config = dict(
    num_hidden_layers=13,
    hidden_size=160,
    n_experts=32,
    experts_per_token=2,
    d_expert=96,
    d_shared_expert=0,
    hidden_act='swiglu',
    moe_layers=[0, 1, 2, 3, 4, 5, 6, 7, 8, 9, 10, 11, 12],
    router_score='sigmoid',
    normalize_top_k=True,
    routed_scale=1.0,
    balance_loss=0.00124,
    balance_bias=True,
    init_std_router=0.0117,
    lr_router=0.00249,
    num_attention_heads=2,
    num_key_value_heads=1,
    head_dim=64,
    vocab_size=14612,
    norm='rmsnorm',
    norm_place='pre',
    norm_eps=1e-05,
    positions='rope',
    rope_theta=10000.0,
    rope_fraction=1.0,
    qk_norm=False,
    attn_scale=0.125,
    tie_word_embeddings=True,
    parallel_block=False,
    init='uniform',
    init_std_qkv=0.0382,
    init_std_o=0.0,
    init_std_up=0.0382,
    init_std_down=0.0,
    optimizer='soap_variant',
    learning_rate=0.0043,
    lr_mult_qkv=0.7,
    beta1=0.95,
    beta2=0.99,
    lr_head=0.00743,
    max_grad_norm=2.0,
    warmup_steps=200,
    schedule='wsd',
    decay_fraction=0.392,
    decay_shape='linear',
    final_lr_fraction=0.1,
    batch_tokens=65536,
    max_seq_len=1024,
    doc_mask=True,
    train_tokens=474500000,
    max_steps=7241,
    dataset='wikipedia_en',
)
Below are experts of layer 3 (counted from 0) of a mixture-of-experts language model. Rows are named router (the router's row for the expert), gate (a neuron's input weights, with its number), up (a neuron's input weights, with its number), down (a neuron's output weights, with its number) and show model dimensions 0-159. Each number is 50 + 12 x the weight over its row's rms, rounded and kept within 0 to 99.
Before each expert's rows: "raises" lists some tokens whose logits its average output raises strongly, later layers aside; "comes before" lists some tokens at least twice as common just after its tokens as in all text. This comes from a sample of Wikipedia text that the model never trained on. Tokens count by the router's weight.

# expert 3
raises: "s.", "-19", "–19"
comes before: " |", "5", "6", "8", "1", "4"
router:60 51 35 43 33 48 52 41 56 43 30 53 34 59 48 52 54 53 54 34 55 51 54 55 31 69 35 57 50 45 36 57 35 49 48 48 46 65 57 53 40 44 44 27 71 48 78 44 46 41 44 73 76 34 51 33 55 45 57 72 75 58 68 52 52 24 57 42 56 70 42 57 52 27 41 64 59 38 23 50 61 39 64 55 45 59 45 45 56 50 54 24 58 58 27 51 42 64 52 42 46 49 54 30 54 32 81 33 47 51 40 41 40 48 75 33 49 58 59 66 35 32 60 48 38 59 36 39 33 66 44 33 43 63 39 44 58 38 51 61 25 51 56 45 67 34 51 59 63 50 59 47 46 63 45 52 45 52 56 37
gate0:42 49 68 67 72 76 59 46 59 60 60 47 57 52 48 34 42 56 40 55 38 42 39 44 34 57 49 45 53 55 59 53 70 45 52 51 40 54 67 39 55 52 40 29 61 40 49 46 54 59 33 63 26 59 60 32 52 40 53 43 39 54 63 34 43 37 74 62 35 50 55 33 55 36 42 26 50 35 41 48 53 66 62 69 52 45 53 44 36 59 61 22 38 52 53 49 21 53 35 71 55 39 50 58 59 48 70 41 36 51 44 46 36 66 22 62 49 56 41 56 40 35 55 71 26 42 44 42 82 59 51 47 40 46 43 43 46 56 55 60 58 50 59 60 37 53 36 74 50 71 63 45 85 45 47 47 43 47 35 40
up0:52 67 44 45 47 59 30 44 44 52 55 42 37 47 28 35 38 66 75 53 43 74 15 61 40 38 45 54 58 58 55 53 50 38 40 56 53 55 40 44 64 43 49 50 49 57 51 58 48 40 38 49 60 37 54 37 68 48 45 73 39 70 34 64 49 61 55 57 49 46 41 81 39 46 61 74 70 46 49 49 35 47 59 56 44 48 43 51 61 44 31 67 34 30 33 42 54 63 58 45 50 40 63 31 81 45 58 36 26 63 68 42 57 49 63 47 61 57 51 57 42 52 64 42 64 57 35 62 54 41 34 50 70 41 44 54 37 48 31 43 31 20 59 38 49 63 47 35 26 71 54 45 45 49 45 59 54 60 62 39
down0:43 43 64 59 34 52 39 51 44 28 33 67 39 49 68 58 66 36 36 43 50 48 54 71 57 60 51 40 37 50 49 71 35 45 33 40 53 49 72 52 35 68 49 38 49 18 49 43 51 55 61 77 51 47 34 69 42 34 34 51 31 57 52 57 62 43 46 63 30 62 45 54 53 60 47 60 59 44 44 32 50 35 60 53 83 53 34 48 41 46 76 40 62 53 47 56 56 59 34 57 47 52 58 29 64 53 56 39 53 46 74 47 37 56 41 45 45 46 46 52 53 59 69 73 53 25 36 40 47 67 76 42 62 49 64 53 67 40 57 67 65 47 52 66 61 52 56 33 53 45 70 54 41 43 73 66 48 56 56 55
gate1:68 45 60 61 67 59 45 39 36 64 62 74 52 62 56 41 46 62 59 47 49 40 59 43 36 31 28 55 60 50 32 31 38 26 14 54 46 57 41 38 47 20 61 72 65 56 42 69 58 34 63 50 51 40 70 49 55 50 53 62 71 43 55 51 54 51 47 40 37 47 52 25 48 36 50 49 64 66 41 46 56 65 61 63 50 38 62 51 61 48 50 50 38 29 41 48 39 77 48 48 37 48 33 47 52 57 33 43 54 34 56 44 70 55 67 48 71 42 72 34 61 46 42 56 42 43 51 51 51 57 47 50 26 47 67 52 39 59 38 44 56 46 43 31 34 79 45 51 40 46 54 58 56 57 59 28 32 35 48 40
up1:46 34 43 51 46 67 54 40 58 56 64 72 51 42 39 43 45 50 61 60 66 54 36 19 64 48 49 41 51 53 38 52 49 41 62 49 47 52 37 35 64 43 47 61 54 53 45 49 73 56 53 61 40 46 42 56 33 49 36 43 55 88 39 50 63 37 55 30 50 51 49 61 41 60 39 72 40 29 55 58 46 37 57 70 39 31 48 43 67 70 53 85 49 22 46 52 34 45 56 62 32 48 44 69 36 63 47 39 71 29 52 47 69 56 52 45 77 33 61 54 49 29 29 53 34 47 50 37 39 59 38 53 50 60 64 55 56 51 41 59 40 61 49 33 39 61 65 54 65 49 68 57 49 60 45 59 49 75 55 61
down1:45 51 38 52 74 36 45 60 34 41 46 59 40 45 49 69 63 55 58 56 54 71 61 56 53 60 31 50 31 60 56 54 33 56 47 48 55 45 45 70 48 59 49 55 51 49 36 53 17 58 62 62 83 71 51 51 62 43 29 68 33 33 47 63 57 55 56 65 63 32 31 49 35 53 51 45 60 49 45 46 36 62 40 31 41 63 60 62 47 47 37 52 39 42 43 57 46 44 38 68 64 35 43 56 43 22 45 19 53 43 49 53 54 54 46 65 58 51 55 78 46 67 61 47 29 49 59 47 68 36 39 56 63 30 26 47 68 38 72 43 52 61 62 39 47 51 36 56 34 37 41 52 63 52 47 71 53 57 50 67
gate2:58 51 50 50 45 60 29 50 80 40 34 61 43 48 44 50 63 56 50 46 60 49 56 50 53 66 45 30 28 17 25 50 58 42 53 70 34 62 49 30 17 59 57 39 54 59 71 46 46 53 55 49 48 48 63 38 56 37 44 58 46 67 52 48 34 33 38 48 36 49 47 43 36 44 47 70 53 36 56 37 42 29 54 53 35 48 40 65 40 59 57 53 46 41 59 71 60 55 44 52 58 46 53 37 38 51 52 50 43 64 40 52 36 65 56 55 54 46 69 38 50 26 58 56 33 48 28 51 62 79 46 66 71 28 39 59 35 48 41 25 31 34 38 63 74 51 49 38 56 52 59 56 58 57 46 45 58 69 69 59
up2:56 34 64 46 45 69 28 54 77 37 50 44 54 45 55 55 49 67 49 36 45 37 47 62 58 72 75 35 42 52 36 45 50 68 65 40 46 63 57 43 64 76 28 61 46 53 34 54 58 45 53 52 40 77 74 60 48 41 47 49 60 60 28 44 42 51 44 53 60 23 16 48 46 51 44 21 43 45 53 32 54 62 68 56 43 43 64 59 51 41 62 55 52 48 49 62 34 54 23 56 62 31 58 44 50 63 40 51 32 61 61 48 55 43 56 63 55 43 39 38 43 62 56 39 43 40 36 41 49 57 54 60 65 45 45 34 39 34 74 55 38 56 41 53 44 50 45 54 41 41 57 66 40 50 62 58 50 50 84 30
down2:37 60 52 59 60 55 62 48 57 46 39 63 52 56 56 64 56 45 40 47 73 41 34 52 46 52 57 25 42 50 33 73 60 36 49 44 48 41 73 66 51 23 49 73 57 57 53 54 70 57 53 43 63 60 54 22 38 49 45 59 43 62 76 75 36 37 61 42 27 54 39 45 51 72 57 56 59 44 62 57 43 50 57 40 56 29 41 67 34 49 75 41 38 60 51 56 36 28 64 22 36 30 51 37 46 56 60 55 43 42 39 68 58 34 47 45 43 44 50 32 44 60 38 51 67 38 60 49 57 54 40 70 48 50 49 48 34 61 53 63 78 64 38 61 63 73 46 44 53 54 50 63 59 48 65 49 69 56 43 57
gate3:31 57 45 49 47 50 44 53 36 43 59 58 38 51 44 45 39 42 31 66 54 47 67 45 64 62 36 53 55 39 41 61 38 33 57 52 63 52 37 58 28 61 45 57 49 67 52 41 40 48 51 45 73 52 42 41 42 48 46 60 61 52 58 33 46 38 66 29 63 44 57 22 57 42 63 43 58 46 68 28 57 40 53 49 44 46 46 41 64 61 48 53 33 42 43 30 25 53 32 56 17 33 47 65 64 27 36 46 77 62 41 48 50 52 47 62 55 33 64 50 58 49 41 55 28 27 58 36 43 26 49 36 52 64 47 41 46 46 36 59 53 70 46 29 45 46 55 52 56 37 64 74 44 73 60 55 49 44 71 20
up3:43 58 57 52 57 39 60 65 40 39 56 28 66 54 48 38 17 52 57 62 41 22 35 36 49 30 53 61 56 50 48 68 59 48 54 27 50 51 71 44 61 65 28 54 36 45 51 41 37 44 64 50 79 64 41 49 36 30 47 42 58 64 45 35 47 57 68 50 56 66 41 36 50 60 60 57 39 61 51 70 53 40 46 48 19 44 39 69 44 39 48 51 44 24 40 48 39 45 29 44 39 35 56 41 29 47 47 65 64 49 61 70 37 64 50 61 48 48 38 67 32 58 58 51 45 40 46 32 50 54 64 61 38 50 66 44 60 55 55 67 55 34 51 62 50 45 66 50 51 61 38 68 45 45 63 23 61 55 65 40
down3:74 52 57 69 56 75 27 46 62 43 35 48 39 43 70 48 68 46 49 62 55 58 41 52 46 63 58 69 39 52 39 38 67 65 62 33 38 52 81 49 52 49 61 49 45 38 63 47 45 60 65 50 74 47 47 41 53 72 38 36 53 57 62 44 41 54 62 61 62 48 41 64 34 40 59 42 64 36 50 71 39 62 37 34 64 52 53 66 48 18 44 43 76 55 42 37 53 57 45 54 63 52 45 37 58 33 44 55 44 60 43 35 46 54 64 61 38 42 52 27 39 60 54 45 60 56 52 53 45 60 39 57 53 54 44 48 37 43 35 72 35 34 47 60 41 36 61 56 28 55 52 35 11 39 56 41 39 65 53 68

# expert 8
raises: "0,000", "2.", "6.", "7.", "5,000", "5."
comes before: " |", ".5", "4", ".9", ".7", "1"
router:40 37 41 52 38 54 60 22 41 56 47 56 30 57 54 53 44 37 60 34 50 56 34 73 26 46 46 40 61 57 44 53 49 29 49 50 46 72 62 55 57 35 47 14 63 55 62 58 55 36 37 64 76 53 49 47 40 51 54 76 49 28 40 55 47 51 60 27 44 78 22 43 52 51 40 43 47 48 26 60 61 49 65 59 59 60 55 44 53 36 71 39 72 40 32 49 67 57 59 48 61 51 54 35 71 41 61 53 49 46 41 49 51 44 57 48 51 48 62 61 53 32 58 54 45 53 53 30 67 59 42 58 46 58 42 60 43 65 37 52 54 46 70 54 49 53 47 35 49 60 26 59 61 60 38 45 14 42 59 38
gate0:65 73 53 41 55 21 40 54 61 55 62 69 33 29 47 52 44 59 67 50 39 62 53 71 50 48 54 43 61 48 41 56 55 64 65 44 57 45 17 50 48 61 41 49 59 67 53 45 38 38 39 50 45 44 51 58 62 67 57 50 28 53 37 33 46 39 42 59 58 37 58 62 56 69 56 46 19 54 56 57 21 31 40 49 52 47 57 43 69 23 39 49 52 38 47 61 58 55 49 48 19 44 28 41 40 56 30 45 64 60 49 51 50 34 45 29 49 42 55 50 35 47 47 46 25 55 41 45 50 38 46 79 56 53 45 43 53 37 41 42 38 33 51 48 48 55 61 50 78 47 57 51 31 27 69 32 61 47 37 58
up0:43 61 55 49 43 56 32 60 49 61 65 62 47 46 51 49 47 52 84 35 48 56 61 55 61 44 32 33 60 58 47 41 24 63 45 51 44 65 42 52 32 50 35 29 49 71 74 50 40 56 44 62 57 58 42 50 54 59 30 61 58 58 57 35 41 51 57 38 58 64 56 56 52 63 61 56 27 39 64 51 49 40 41 51 57 43 53 52 31 23 31 26 22 60 30 65 45 48 43 47 52 25 34 35 49 62 55 35 66 51 40 51 43 57 36 51 45 37 35 48 58 40 62 45 42 62 49 28 53 57 63 67 37 40 33 26 49 47 49 49 63 30 54 50 41 51 50 40 61 33 47 72 32 43 60 35 76 37 47 35
down0:37 47 64 57 56 39 31 50 27 44 36 58 67 66 42 68 66 58 61 30 50 66 55 51 40 43 56 69 40 60 51 29 30 37 67 50 60 50 54 26 47 68 62 56 64 36 40 57 43 57 39 36 59 33 55 65 47 33 42 69 70 33 52 44 75 37 56 53 28 59 51 60 47 54 23 75 41 50 44 54 56 58 66 67 72 48 35 49 59 57 58 30 54 40 49 62 55 29 61 50 35 67 48 50 50 34 69 49 31 56 44 44 45 58 46 54 35 52 50 40 61 35 53 52 59 62 60 39 48 51 56 52 47 46 59 44 50 59 82 39 45 61 55 36 49 45 29 59 68 50 59 29 30 57 49 59 58 67 59 39
gate1:43 48 48 53 68 59 79 64 70 49 53 43 58 40 42 45 18 58 69 64 52 25 59 44 46 38 28 37 28 59 47 42 59 66 64 74 55 59 43 63 44 58 44 70 46 48 41 48 53 38 49 49 35 37 40 37 49 53 40 64 62 35 61 52 39 54 56 48 50 61 47 50 50 51 26 51 49 75 44 52 68 59 56 30 51 35 50 43 46 45 40 25 49 56 60 87 64 48 40 26 54 45 37 45 65 43 53 62 42 68 57 67 62 53 72 51 42 57 36 32 58 49 64 29 39 56 55 61 57 56 47 20 47 38 43 39 51 46 65 44 58 53 50 57 47 66 23 46 32 41 49 43 51 52 45 59 68 60 53 57
up1:52 60 66 56 48 62 50 41 58 68 47 41 51 30 60 37 41 40 59 57 43 57 28 39 56 42 37 47 55 50 34 47 53 42 76 32 50 54 69 56 37 45 56 52 53 32 72 51 48 70 34 50 59 53 39 34 46 60 41 40 60 73 52 72 61 45 57 30 47 86 51 54 30 49 53 53 39 80 64 63 42 48 77 46 44 30 43 38 49 65 42 37 73 51 54 53 47 60 46 41 75 51 69 62 39 55 47 60 64 56 34 61 64 31 55 48 67 49 44 55 38 47 64 49 62 52 44 61 43 21 44 56 68 66 64 52 63 38 43 58 30 43 36 60 39 62 52 49 41 40 41 53 54 32 55 29 33 39 59 60
down1:61 43 62 41 62 54 55 51 62 55 44 46 33 49 60 35 54 64 49 40 45 42 43 78 62 53 46 62 41 56 52 45 55 55 53 27 64 38 68 39 53 44 43 41 75 54 42 37 26 47 64 64 57 45 26 46 32 54 56 55 60 24 57 50 51 48 47 36 56 70 32 54 30 24 42 57 35 46 29 76 62 59 64 71 55 71 55 42 76 66 41 38 67 55 48 40 76 42 48 46 44 45 58 24 59 41 26 52 35 57 54 34 67 47 49 59 43 60 39 55 37 46 46 31 28 55 57 44 65 51 58 59 50 56 39 68 35 58 41 60 61 54 44 65 35 44 52 55 74 47 54 60 31 40 36 53 53 54 39 59
gate2:59 75 36 56 54 51 66 33 57 58 60 54 41 61 51 36 54 58 63 61 57 63 75 58 57 53 42 27 18 32 48 38 47 45 39 53 44 56 45 59 50 35 44 46 45 49 47 30 64 74 52 61 58 39 63 61 46 39 55 53 33 37 58 40 48 40 65 43 47 63 54 54 33 55 58 31 45 44 45 45 53 45 62 69 38 37 69 87 52 61 46 62 59 74 35 29 39 63 55 56 44 45 59 43 67 31 45 33 69 63 28 70 66 50 38 78 55 42 47 59 73 57 65 70 57 54 65 51 37 44 60 58 38 39 50 69 47 42 48 36 23 47 59 48 54 55 53 50 48 70 52 53 58 54 48 54 50 63 49 59
up2:41 51 49 46 48 42 24 59 44 56 32 56 54 50 62 66 38 55 51 21 44 53 57 43 59 28 66 51 37 52 49 43 44 59 42 24 32 46 34 39 52 58 55 40 51 29 54 26 54 40 52 43 30 62 73 54 58 70 69 46 50 74 69 69 62 85 50 55 46 48 43 70 54 46 42 55 54 48 57 56 39 42 37 86 37 40 50 45 45 60 49 58 51 36 53 68 63 57 55 62 47 56 57 25 58 53 56 60 59 44 46 46 62 46 69 51 38 42 17 49 30 58 49 38 43 35 62 43 46 60 45 55 37 42 56 28 48 59 27 35 51 47 54 61 63 39 47 60 69 55 55 57 43 51 46 31 56 69 33 56
down2:55 51 30 33 56 36 46 66 56 49 45 41 32 69 41 47 54 47 22 49 71 43 61 46 41 56 32 61 45 49 65 52 31 54 62 46 54 56 56 44 51 41 51 55 22 77 47 71 57 55 33 48 43 34 55 57 68 31 42 50 47 35 62 53 51 64 46 62 45 34 55 52 55 44 49 37 51 39 32 68 68 61 36 53 58 46 39 36 58 29 64 43 50 56 60 40 28 43 47 29 51 20 56 51 30 54 47 19 42 59 62 60 30 48 44 41 56 27 64 51 42 36 55 36 26 72 34 55 60 69 49 38 62 47 44 56 44 34 46 40 29 39 47 32 39 58 57 37 42 44 45 38 62 62 63 56 50 33 51 44
gate3:57 48 59 45 62 44 53 49 40 50 63 36 48 48 72 50 53 52 41 46 46 54 38 53 44 49 62 45 59 52 53 75 47 46 39 63 57 59 47 54 46 34 41 52 48 35 49 54 59 66 72 59 58 50 75 72 63 52 83 59 39 43 67 75 72 75 49 33 54 34 58 61 40 62 56 68 33 53 25 47 57 47 56 39 42 61 58 53 55 52 43 69 51 34 50 53 72 32 61 76 50 45 46 59 65 45 48 62 44 43 37 33 71 41 58 59 59 51 51 47 48 43 34 35 67 44 46 57 73 59 61 35 65 66 37 35 70 30 35 50 50 30 49 60 34 40 55 46 42 47 45 84 35 41 49 42 58 44 56 72
up3:48 51 43 75 48 43 43 69 64 29 52 66 68 41 48 37 60 55 44 60 50 64 42 38 77 48 46 30 57 40 41 48 64 54 51 39 60 57 45 65 37 66 55 59 66 45 68 30 37 41 46 51 44 62 56 60 44 47 44 67 37 42 42 43 20 59 43 55 53 53 54 49 67 51 55 43 49 45 54 59 42 33 40 52 52 42 53 45 48 45 37 32 27 36 52 40 34 65 24 55 62 65 55 58 61 47 41 41 39 31 67 49 56 41 44 50 38 51 59 55 65 72 66 52 51 64 57 30 23 46 47 30 36 53 59 62 22 56 70 40 36 64 59 34 52 50 41 59 51 43 42 31 61 34 66 50 70 80 59 65
down3:69 38 42 70 38 39 42 50 53 45 49 56 71 72 63 44 52 49 41 43 64 51 57 41 39 63 55 63 68 64 48 52 42 40 37 52 68 56 32 48 57 65 18 61 44 47 76 60 51 41 26 38 29 49 48 40 31 48 47 61 56 36 30 42 50 35 52 36 57 27 62 49 65 58 45 51 82 54 39 82 26 56 31 41 42 43 52 26 47 33 51 38 59 43 39 64 56 60 57 38 80 46 54 45 50 45 43 37 47 70 53 56 40 48 38 58 64 52 27 50 52 71 57 58 62 56 51 72 47 70 55 47 47 46 35 47 40 53 48 58 39 43 64 58 59 49 43 52 57 50 51 37 59 29 45 38 54 51 57 68

# expert 21
raises: "|", "When", "Species", "==P", "Following", "There"
comes before: "-", "\n", "|", "The", " The", "In"
router:40 53 34 54 31 46 57 19 37 49 68 49 38 66 51 67 56 62 57 15 53 34 49 42 59 66 43 54 33 57 42 66 43 51 36 47 39 77 58 41 64 38 42 55 68 56 51 58 58 38 50 59 64 25 71 29 57 41 57 56 76 52 57 76 36 42 46 39 64 66 51 37 53 54 37 45 59 53 52 42 37 53 64 64 47 55 55 28 44 53 47 39 62 53 42 48 68 63 51 63 61 26 61 54 64 43 49 49 48 56 56 48 41 58 35 54 56 35 49 71 37 38 59 39 45 61 53 40 63 77 59 44 46 61 51 63 47 51 11 55 43 71 50 60 64 56 65 63 69 50 49 51 53 52 39 48 34 40 47 57
gate0:47 40 70 48 66 28 41 56 45 37 49 46 61 29 38 47 38 58 67 55 39 56 23 68 37 30 57 65 58 25 64 59 45 66 58 47 47 56 60 44 39 30 43 58 40 43 47 55 58 43 50 19 60 60 60 54 38 40 42 51 66 39 53 40 77 50 48 44 40 55 59 41 66 44 39 53 50 57 52 57 34 45 35 27 26 47 46 52 51 64 55 49 63 37 37 54 56 56 67 48 62 66 56 47 47 37 39 51 61 52 39 40 54 38 47 39 31 40 65 33 38 38 57 32 35 28 50 28 58 53 56 49 34 58 60 48 47 57 68 39 76 46 34 63 77 55 49 58 54 75 52 57 27 58 47 42 53 65 27 50
up0:61 57 49 51 34 41 65 60 47 65 44 44 38 60 62 61 40 51 41 56 61 37 45 52 61 51 58 38 34 35 42 53 53 56 36 46 43 43 63 60 46 56 56 51 53 55 43 67 47 60 53 66 51 46 58 64 71 32 40 70 43 59 39 64 51 65 52 50 36 50 43 25 59 54 69 47 47 62 30 47 43 43 55 86 41 67 51 38 48 57 58 52 27 51 53 53 59 35 59 43 55 30 55 64 48 50 34 67 45 50 67 53 59 69 77 53 75 21 44 66 52 53 24 67 46 57 67 31 49 41 33 54 51 48 54 68 75 46 46 31 44 48 44 36 46 50 65 58 31 31 41 53 68 41 74 53 51 62 27 68
down0:61 48 38 35 35 64 49 56 62 70 43 10 45 59 48 44 50 43 50 34 49 51 71 32 58 74 62 49 52 76 42 41 41 59 55 55 22 47 31 46 71 59 53 54 49 46 34 42 48 48 60 67 38 39 40 66 58 55 62 35 42 53 73 46 48 48 49 61 55 51 37 65 47 42 77 41 52 38 38 33 58 57 50 53 64 35 60 41 43 19 45 41 36 37 61 56 57 33 39 36 62 31 32 47 59 54 56 57 35 40 63 66 41 44 48 32 60 60 45 44 58 57 34 60 55 56 51 62 47 51 63 66 48 54 39 71 62 40 54 51 73 44 60 41 32 28 68 46 31 43 50 31 44 42 39 41 49 56 55 48
gate1:54 38 53 21 50 47 44 21 37 43 58 58 63 56 36 61 50 61 57 64 54 46 66 39 58 35 42 48 52 71 61 50 47 57 44 67 48 51 39 37 41 35 41 59 69 38 53 49 59 57 46 63 29 34 38 36 54 35 51 59 69 43 39 46 60 30 65 36 39 76 55 79 35 53 42 36 46 61 47 59 38 33 38 56 58 32 36 51 72 48 49 51 59 53 48 62 44 57 54 31 40 49 57 57 46 44 37 54 49 67 52 71 49 60 36 59 65 61 58 51 75 53 53 44 58 68 57 51 58 51 64 57 46 60 57 49 37 52 45 57 10 39 55 42 33 31 56 68 77 38 27 39 41 43 43 48 68 43 60 48
up1:30 42 38 61 44 23 51 66 68 50 37 65 44 64 61 50 69 53 47 60 56 39 60 41 47 50 36 47 65 40 46 51 69 45 16 39 24 57 35 58 64 43 46 32 44 38 41 61 55 49 46 54 50 57 63 39 49 42 56 49 45 50 46 36 37 43 68 54 63 47 31 32 51 72 58 38 33 69 47 46 56 53 60 39 67 37 44 73 35 42 35 58 68 38 71 58 46 36 46 41 54 38 75 48 32 66 47 59 67 45 47 36 51 42 70 37 37 50 54 38 40 69 67 54 48 57 48 67 66 40 46 44 56 50 45 59 55 74 62 52 41 52 42 51 41 23 57 39 38 54 35 47 39 70 39 74 35 64 50 52
down1:43 27 42 58 44 49 47 61 50 35 38 23 58 47 56 49 44 60 29 89 48 48 68 59 45 40 51 15 44 67 60 46 60 56 41 57 63 66 47 30 52 46 46 64 52 47 47 37 76 39 52 46 41 44 29 51 37 50 56 69 34 30 37 42 46 52 57 42 40 44 52 41 28 64 32 25 51 62 42 49 35 41 63 46 61 40 40 38 57 41 54 50 56 39 54 39 50 53 58 39 48 54 64 55 56 52 35 52 46 46 48 47 34 56 62 65 53 56 77 55 64 67 50 66 50 57 59 44 24 39 75 44 67 69 52 43 38 65 50 50 25 72 48 61 35 53 47 71 47 37 37 46 44 47 34 34 61 59 63 46
gate2:59 43 28 41 51 54 81 46 58 30 33 64 60 37 42 66 44 59 52 54 41 53 49 79 50 14 48 34 32 41 50 55 66 59 66 34 47 45 61 64 59 55 40 42 62 52 53 64 58 51 43 79 43 45 67 46 66 46 60 59 62 68 52 42 56 53 67 59 56 54 57 36 64 55 44 36 47 58 51 46 43 47 48 53 69 47 29 10 38 67 53 55 71 59 59 47 41 35 58 50 48 29 61 53 53 54 64 69 41 56 37 55 63 31 43 55 51 60 67 50 34 66 40 53 48 44 59 35 39 36 49 52 37 64 55 60 44 64 46 54 31 32 36 52 43 49 48 61 41 54 61 64 54 72 36 58 72 57 59 49
up2:46 55 45 46 68 45 41 36 49 30 53 37 42 72 64 38 56 44 38 59 48 41 48 40 47 61 54 54 42 51 27 65 43 30 56 29 36 78 42 70 44 22 39 53 40 55 56 35 71 35 77 38 45 71 56 53 68 54 40 37 48 64 50 73 27 48 51 51 17 36 60 55 60 40 67 35 61 47 54 50 78 55 70 52 56 56 47 46 31 46 56 68 46 36 45 52 26 67 46 51 55 41 31 15 56 62 32 66 48 59 58 39 52 57 56 48 50 46 44 61 53 47 59 25 61 47 64 50 66 45 66 52 53 45 45 50 40 45 50 48 54 49 40 48 62 46 54 43 46 28 52 39 42 40 44 65 57 45 52 66
down2:47 46 62 34 49 44 36 60 45 64 39 35 53 46 59 37 47 64 56 38 46 50 56 70 54 56 78 58 49 42 53 37 45 45 61 51 60 50 36 50 24 67 56 49 46 46 61 37 47 45 62 47 08 69 17 66 37 57 42 26 61 59 44 62 51 43 36 50 52 58 72 38 52 54 71 63 61 73 45 66 44 55 38 61 56 51 54 43 61 43 48 39 46 46 50 62 47 49 40 44 35 51 33 69 52 66 46 64 58 46 56 45 55 47 56 50 50 52 45 42 48 65 64 64 55 37 40 64 46 40 58 63 32 61 47 53 51 31 44 42 45 67 35 33 82 33 20 81 60 45 62 57 53 46 57 41 54 75 58 52
gate3:58 50 40 37 50 52 50 55 54 62 75 56 19 42 14 37 69 50 35 24 40 66 49 57 41 63 45 35 53 52 33 60 60 48 44 42 59 49 58 65 70 38 65 46 40 68 56 52 55 33 60 46 44 39 55 68 65 53 58 57 37 48 44 64 66 41 39 54 52 38 40 44 42 66 44 12 49 57 62 65 44 46 43 64 55 70 69 48 24 63 71 36 37 60 29 55 72 24 59 44 59 59 45 60 58 58 44 36 58 37 74 46 41 55 47 50 43 39 41 43 46 51 52 36 30 39 62 40 40 36 34 45 63 35 44 41 50 63 44 47 60 26 51 52 45 56 38 42 57 47 50 50 53 52 32 50 41 48 58 59
up3:49 45 52 33 69 47 33 46 54 60 27 43 79 48 52 59 56 40 41 42 54 61 33 38 65 52 64 36 47 61 54 66 42 43 41 52 39 73 50 57 43 57 42 54 53 49 36 18 34 48 63 45 33 50 43 69 45 24 52 26 66 45 60 58 43 36 64 60 76 49 47 68 49 56 50 58 41 52 62 53 44 58 59 68 58 59 51 41 52 75 44 50 50 37 49 71 69 34 46 39 29 56 63 64 27 64 56 69 51 44 59 50 37 55 68 43 48 53 46 48 59 65 46 65 43 60 67 28 26 70 49 42 67 42 56 56 45 49 46 61 50 45 62 65 55 31 54 50 44 44 52 45 56 44 08 58 63 53 55 52
down3:50 70 62 49 36 46 47 49 41 41 67 43 58 51 75 72 61 47 58 69 66 40 66 54 53 56 59 56 46 73 56 54 52 42 48 64 63 42 53 77 42 54 54 44 58 44 43 52 38 92 44 43 49 69 55 52 23 50 50 43 42 52 42 40 44 43 69 38 55 60 44 50 58 45 67 61 60 39 46 47 48 73 29 46 26 69 30 43 72 43 41 53 59 58 75 66 48 56 34 75 46 56 50 58 41 57 43 41 51 40 35 41 45 38 59 47 58 82 55 52 54 55 32 52 63 52 36 83 50 56 58 59 53 58 56 51 43 26 61 64 58 60 51 37 56 46 49 47 52 38 44 66 59 61 60 45 67 54 49 27